Weights of a small mixture-of-experts language model, trained from scratch on English Wikipedia: 8 layers, vocabulary 8192.
Below are experts of layer 4 (counted from 0) of a mixture-of-experts language model. Rows are named router (the router's row for the expert) and show model dimensions 0-127. Each number is 500 + 25 x the weight over its row's rms, rounded and kept within 0 to 999. Numbers have three digits each.
After each expert's rows: a language model's description of what the expert responds to. This comes from a sample of Wikipedia text that the model never trained on.

# expert 13
router:478489473526487473489451521492462524498472511555525516453505493463549487524494443525509458532481489491526482518469505512526507548507494524462486467507470487549497539514521447533489480516513503497497477480479490467496512522512513481498470475509489483459531542499488490522480502460513476493473502483475525484531447528482496496478515497523463540501487487467472516481488499538530494480551
Description: Short letter pieces in the middle of proper names and rare words, such as Vi-ad-uct, Ste-au-a, Tec-um-seh, Ed, Sur, Har.

# expert 63
router:547476481495471503528428476474504479497507490483483465511528503493472505467507522479494475541513512483460504459516540513470498468481530479487499514497484513477484441493523522523475495515472515491502478509529490472528489504501462489432474475561557487476463513479536480502490465521502508513553472542489481495530528486491543512517505472493471513514510480482494526515502503468484527525533
Description: Math markup symbols in formulas, such as underscores, backslashes, braces, dollar signs, carets and operators, as in \frac, _{i}, \text.

# expert 14
router:504476522481478441481550515495487494461488531484517493500468505536488503489506548491526524480498512523541506525447485499469550501528515494482498485509479486477517500515502463493491499523513503471472502499463499454512487453523498515551527501487516479567490478510517518519524483477535503522517500552537454481502502505504508488531445555525492519517505464491523479469501488536508478470448
Description: Word-final suffixes and nouns in biographies about education, careers and institutions, like doctor-al, bache-lor, polit-ician, school, director.

# expert 35
router:496518459536513488494479511475497497491518531512532467524522454475544461521531494510447509519501506513531520478520536473514467464495504491486503500504523508460536534509526538464504482507521494464508488502531514502463498534521521506438501478538500495463489483474529498491501449520485477481560516518525471490495505491527532468460533502517470464515520517504500502493494548548477546462509
Description: Sentence-final and decimal periods after numbers, colons after Species in taxonomy lists, and units or symbols such as km, cm, °, ′.

# expert 24
router:517518507479510497497531493497507481440513448552541493498502493519515522496535549509524449487505539509521517516503485504505514484486475473540497471492501466487499508479502484483530488511573492540495525475479501458505507495488454530449496567441490475493503489476543505511544521501521525536482557530494521487512500518495494493555482473486525498518490540498477498506514502499527510483521
Description: Main verbs, mostly past tense, right after a subject in biographies and histories, such as lived, died, founded, played.

# expert 8
router:502444491479525500494476504480512536498520506505506487464498506546486475526464466488518543476533494479507532516482515476513542502525519468482531490502487518503503571497482514510490501520530546516542517482582494550473478514466488517496511471462542514472498495507504490511520493472510507495455514529513511523460469494506496481503529463496533492528509538464560479497484504486538485483464
Description: Word pieces and short words in sports careers and stats, like st-ump-ings, goal-ten-der, Sea-hawks, hit, medal, Rock.

# expert 51
router:442496480499540500453505586515497493526504498484496484486527510527522499511500518496509538466522468480497523496517518517502477531478529503498507502521543503468467510471487519533507463486518484498499478472515497532480501509529534481542515489482455517484509476516506557512496495518544486493556528470583514499477465467480509529493480479497518501478517487431503535507486478487493491492499
Description: Two-letter consonant-vowel syllables inside proper names and rare words, such as fo in Norfolk, iba in Archibald, chi in Muchita.

# expert 12
router:524535529487469514495445540475503511546492485499433498534506477493479497510512520505500529500485477521473509499522470498526511528500520470530538493489489539487506464462476519460487529509490492496479484530486522484527521538484496521478544527506458474472504510512456451489503467485525518496479533481466504498510537507488494475517475473447512529453489554497468464509512492446496483518467
Description: Prepositions and clause-opening conjunctions after a noun or verb, such as in, as, for, during, when, after.

# expert 22
router:513496499523480499509516499523488502515539498542497554519540519508516510501484511558444465495495530475457494508469519506496551469493485480516499499538530493522503526499502488466491545485499504533519516472492475512504507476517472546508478496484494506520517495480431484521486479530448480479512463524490501508532497530495489529438563467484509526480511462499495541529520461472540519499504
Description: Line-initial pipes starting table rows, equals signs closing section headings, list dashes, and Slavic name pieces like ev, ov, kov, ić.

# expert 16
router:492446499479491476472477509494487459507495515515536472492488477533512526525487531481465506437486517532462487490490549473508523486493531481513502498516491493540508563481476522525459480502476505533473491479516463551476478537458530483528514527484463501460467495529493510533525518489508500517504522518468477492466500500465484451520521453472516486501527487506499529467452486508504530524483
Description: Common first names like John, David, Michael, and word-piece fragments inside surnames or place names, like Sim-ps-on, Ken-net-t.

# expert 60
router:461503478507478519535460526477471521568485488467497460464495533493514510506535517474461457546485494520523514512490470468475477501493533472480513477482458518510460477520539520510491505525526530521517481523469498494511536487504484472518504446513481476496502453529472545468529484519522518500477451487547485529469549488520484488517493524530463498493515509527495499483497511527521486494528
Description: Conjunctions and commas joining list items or clauses, mostly and, plus or, but, and subject pronouns he, she, who.

# expert 39
router:537534518489511490506556444517518496517495467488527480513498498494462488502488478515499493519493493498531512446483551471483484480521486503511485533518476511474526525474511531459500531484470492499503448508477537467461497534485510494415528539526457513523509450479497516520496528469509487496518471521482483458517526484502519487518447488483493474536514514543497500521493469501513539518475
Description: Month names and year pieces in dates and life spans, especially 19 or 18 after an opening parenthesis, as in (1927–2007).

# expert 55
router:473473515486504480536480475493525491533478508522477503477511511492479467459479466533471480563504479461512483518492489467502473482494491524486523514507501496497541551536494472496512487549499476500471474462506498522457506494515453477457522467530515505540534504490488522486535455500550456460510484514528455503537502523481485498503467529486509435513502507515473489492517540487519501539505
Description: Hyphens and dashes opening bulleted infobox lines like "- Starring:" or "- Height:", plus hyphens in compounds such as great-grandfather and table rules.

# expert 27
router:526506462533483519535497459520524479434477487498506478519507518492516447465529489529507456512484490464511488507527544513539490466500482514460496526477481542524505525482468488528478489477491480529475494518515438498517478475481464485474479510540508527516485513504482502499495486488521480505536507553529473509538489497489498544511530506492468451450504466474436503504513507485519518486504
Description: Opening parentheses before birth years, ages, dates or places after names and titles, plus quotes, brackets and non-Latin script pieces.

# expert 17
router:477515490507520461520503507491455519520482517492525463483452504505519541510511507532500497491514505501513507524483531473479493522546479509528524491473488544464483519513530522455467509514512544508501495508479540491510520482548493484520520471532462451513530492526468513458543536499521499517519473509502503518490516488493523531501553444544503433516511491517540487515486494513549502554506
Description: Colons after infobox field labels such as Profession:, Genre:, Website:, plus commas, dashes, the, and and in running prose.

# expert 61
router:493497442515523479510460459489476483475521551468513493524522494482515558483459492498557496550542510488495482453508465463482492485479457545505485492513522516518509515488490496518509489495500491516466527515498511470516472459554493482529490493503476517484530500547477512481533536499458485498502549511488485514485418517500493492460516520467513529502522491482490506508513498526518521485470
Description: Field names and values in infoboxes and taxoboxes, such as Kingdom: Animalia, Tribe, Coordinates, Location, Born, including the hyphens and colons around them.

# expert 11
router:552557521472493479520570512507522498514536510493512546523496510523488501500476492491545524516527499488539514433542517489454486476526489489549463524521488509477513531476528514497513512494498525502479492537509527484489500488486487528469541511471493527531514488498527488537527507495486523487503497518482536477494533492511520473493471520512452485536506524560498525483548497532505528543489
Description: Closing parentheses after dates or codes, plus four-digit years in birth/death ranges and season tables, as in (born 1981), 2008–09.

# expert 36
router:557487489454485527509510548457484522500552446514546504498500511473537497505506484505490511548527529500499525477489507556516500506532517487489453519466484486484494517517532444533530483542478486459490525526476458503501532496510484532501519502554466469496510506518482483513534517501488465461459477503508510478485483498502478492527510489507495519472495512475509524532483509466464506554511
Description: Syllable pieces inside non-English place and personal names or loanwords, such as ren in Zrenjanin, Mari in San Marino, Ven.

# expert 54
router:522515521540516454519469510468480491496522499547535561481522507489512510519506511490515519465454482518520507499509498497512516534507549472490475462472468493511485483456479474525500471521532492517500471519512477510530515513517562552483485522503484497477494522506469487545511523552494519485532447482489474506518447526499474517558477459528500455500495510502488501519482483472490473480479
Description: Word pieces of Romance-language and other foreign names and words, such as qu in Bevilacqua, de, Sant, Marc, Fern.

# expert 3
router:458481534475493476516557526494505477415467495530494494499470517492497528485511512481542504462491511512500515516535472529485535542427496504518500510480483491483535498496470483511499522531554512519516484487516491481490470511525442536511505558454521467471497521473498502516521530499500505519490517491496520504524476473501503484518500476454519552469493535482504488522502490482480490479539
Description: Verb and adjective endings like -ing, -ed, -ated, -ize, -able completing a word in running prose, such as confusing, expressed, maximize, serious.

# expert 40
router:511501490513485500518532496494477488497468480509487477455496497562495506506481484557479540485468511490490474522538523523459508505473463517451523476507521484500470493526524533505478513522541468503495490467464534526504492496492471517484562498503512537483483533424532514510510518460478511501494489483461547492509501490505507506459453521513493506504524501566524476462482468508503504470475
Description: Possessive pronouns his, its, their, and ordinal pieces like rd, th, ird, second, plus modifiers before nouns like American, annual.

# expert 15
router:484517498487505467479509487469514524518501490479486538487493489508513489506486496513458488446481500521513503508495464458527541521535459520530496482460512492532519504494492510525504501506469532509496495488553476496533468541428516504462490490462485523522521535520472522488488479519482490503481532521493460567460431482455496496529489508528490470542453526511506513460490491515508492514523
Description: First pieces of longer words, mostly Latinate prefixes like rec-, un-, pre-, sp-, St, as in recycled, Undisputed, sustainable.

# expert 43
router:503533516538478511546512468501564553463508476494491474463480501513482497503490464499489535540517499492474511518495519457546536496516488468490536531464500486505464475509490501543504504498492509511496532501500500506512546452473501507506549519492521526508511518475515507464518493505518542517501467488499483457519516516492462491488530537496526487567515473562493482520487510529449477513470
Description: Capitalized words inside names of awards, charts, festivals and competitions, such as Film in Film Festival, Hot 100, Awards, Bronze.

# expert 46
router:511521530527509544454569532487464483519518523495488510548479546480499478478521529533462492469539466491527445489483484473507489507509499503497485483488482512476472468497491459549505476482487461506532490534461491517470485510496479499507495503514477504498512465511456467537517492517458555502457499499500467485468439518501506522472504518465493506518485513447497499488534519515507507486509
Description: Middle pieces of longer words or names like Mes-op-otamia, le-op-ard, -ism, and abstract nouns like movement, impact, presence.

# expert 19
router:505447496503509510494555498483553490529476522492521501470460517512468518465480513539537497536439520534504466527463500518540499525504462493556480499488491506501518500507530511470501497467524503532557482520563516504514493539480504511513453508515504520506505470497451519494520512495469493468499513533514489495499463447470516522499517522513552490527469521495509509490503477501514481455489
Description: Opening pieces of long Latinate words split by the tokenizer, usually after the, to or a, such as App(eals), infl(uential), comp, conf.

# expert 62
router:506520505502522519498481519509497525513468484473515519512460510511535491454482504527484445492487513527519483468544499490490514515470508499504446511512486483499499451547492488508533489526465479452501481508457512496494564500493553454484493507487475488467507530534540506445492549485481463519507475503463520510498488511476482497495453513452507474500473454523490480521530449488497491525525
Description: Syllables inside Japanese, Indian, Slavic and other non-English names, like Yam-ashi-ta, Bharathi-ra-ja, Hiro-shi-ma, Ka, Ko, ō.

# expert 20
router:517508529485514515500457458523547512521508502512484486471475471509532519503532496531472527499502484533486512478497529513532523527552506480535477488463494482490517481480487502471493503513542527499494495458519487461521511530506482515464553520511479476472511508478469456534519475499505505518474547469438491548503534507492471472503490522460554538498497541499509497539498480436495500507494
Description: Prepositions linking phrases in running prose, such as in, of, to, with, over, against, often before the or a.

# expert 53
router:472491524535469520516534484498537492482503516516466482465507481544530535539519462480456519511505527479514527508478507513486483516513488508522468516468473500491491515513491507487518548501484522490496473492498490460504488516496513477534532493444547481552499524516548506510462535484501481504501543488503520478538419456492501529493523529475496508522541528469472492518471492540457507519489
Description: Plural s and inner pieces completing words like th-ous-and, Runner-s, Amnes-ty, plus capitalized title words such as World, Year, Gold.

# expert 1
router:475512521475475495461548521504464461473515488477530553506521478489492485502504527526472519472503495500536512451475500490482517475505491479483518487550512514503469529486477496496515514472431473506472500483543492499483443478500524499499493489517462517500520457473487484469504503487468489541560504473460501514525550475496505538494552505526535543492508531522471524501506500513504514539537
Description: Equals signs that open or close wiki section headings like ==See also== and ==Medal table==, plus country and state names such as England, California.

# expert 37
router:506455484498495516477573518493478496506523537507497505508514500472492479487479487489512493511505498495499512511493458490468541508513489568501509469499482515506511503517491472525476507478530494473540508532539478504481450542456471538479478513498518460497469499503439490519469527518501516479475468499483493474541444520502521506489530477469524466461497525453521537476538468454476523476501
Description: Word-internal consonant-cluster pieces like pp, ct, pl, ss that continue a stem before suffixes, as in ha-pp-iness, equ-ipp-ed, hyp-ert-ension.

# expert 52
router:481465507523506452500490479513483496532422492486477517492486523503523497491497506486475510514510461490471457544513451513507535489566493566472512487519502484489507456554508491510506465457502456513482487490540486497489520507524508466505478490495500514479486475509535514497506505481513499505497504489532512556491433480483487509532486459527519526501504522433500503496485539505519483473489
Description: First or second syllable pieces of multi-token words, such as co, ne, cons, sl-ee-per, str-um-med, B-ib-liography.

# expert 59
router:518477485487513522507444424491482506516511482505518526517512462529528514517480486529495507510528504467507469554492538526523546505541535470493471489469471484473502469496476495483492421504489493521489517484527508521536518536489544549486463506531478513481465495524505489534461511460473490515472496517496518513490493515506488506511512520458534507522513521483531454504465478474474513511483
Description: Capitalized opening pieces of names in table cells after pipes or colons, such as Ser-ie A, Ol-impija, San, Santa, and position codes GK, MF, DF.

# expert 28
router:500513515484491520507449451517497506454471502490495479511516473498542528517540509474506503492525480501506480494488495521532469527498484540517491481505538449502483468483524506473475498506528491500509506464537517438525508521533450490488490487471494474483470526464497482510543532517505507499486492438453495533515526490557479461475514483465521491495554512454466487518476517462509491515526
Description: Prepositions following measurement nouns or participles, as in depth of, located near, listed on, plus Preceded in succession boxes.

# expert 10
router:536486531491493516455515512511510493511500514474438488501519490488509522526486474519493525475485460487478505514508506511515504554503498506513539452496478541486457491469473505446495503522495515466458475481505509505516506469514493511485540521506453438478510513521479471510516506470515486434482557465496518499491544523499499496505460453482524470472527535495548461479509493499492502544487
Description: Articles and prepositions like the, of, in, and clause-opening time words such as since, during, while, after, from.

# expert 2
router:487520508457479540486465496524545502524510478486496558487485460489500493523489462535513531478518479467489446496473536550500506503508485506545483517492508476490509487533484479504483506505547529498534561476491506526507541486464500524508501504507472524552510443479474486483496454498511476489546477517516481519483515534524483479498535461506493454525490489535536488501454485525492507516511
Description: Pipe characters separating cells in wiki tables, plus semicolons, colons and dashes delimiting fields in stat lines, like Loss | 11–4.

# expert 23
router:464532523520522510505541511518501557504470494485525477528516481498478505518481507522478514495522494527444478509522498472484539522517481518489507500512513478455460503534501492453493511527479518498477501461504505559467520437508476445536514535472500468479536528517494482530485551499547544502494502511496487478530529539498488465536472500507494485506494536507481472484495517495448469483519
Description: Words in film, album, song and book descriptions such as film, album, singer, recorded, directed, played, published.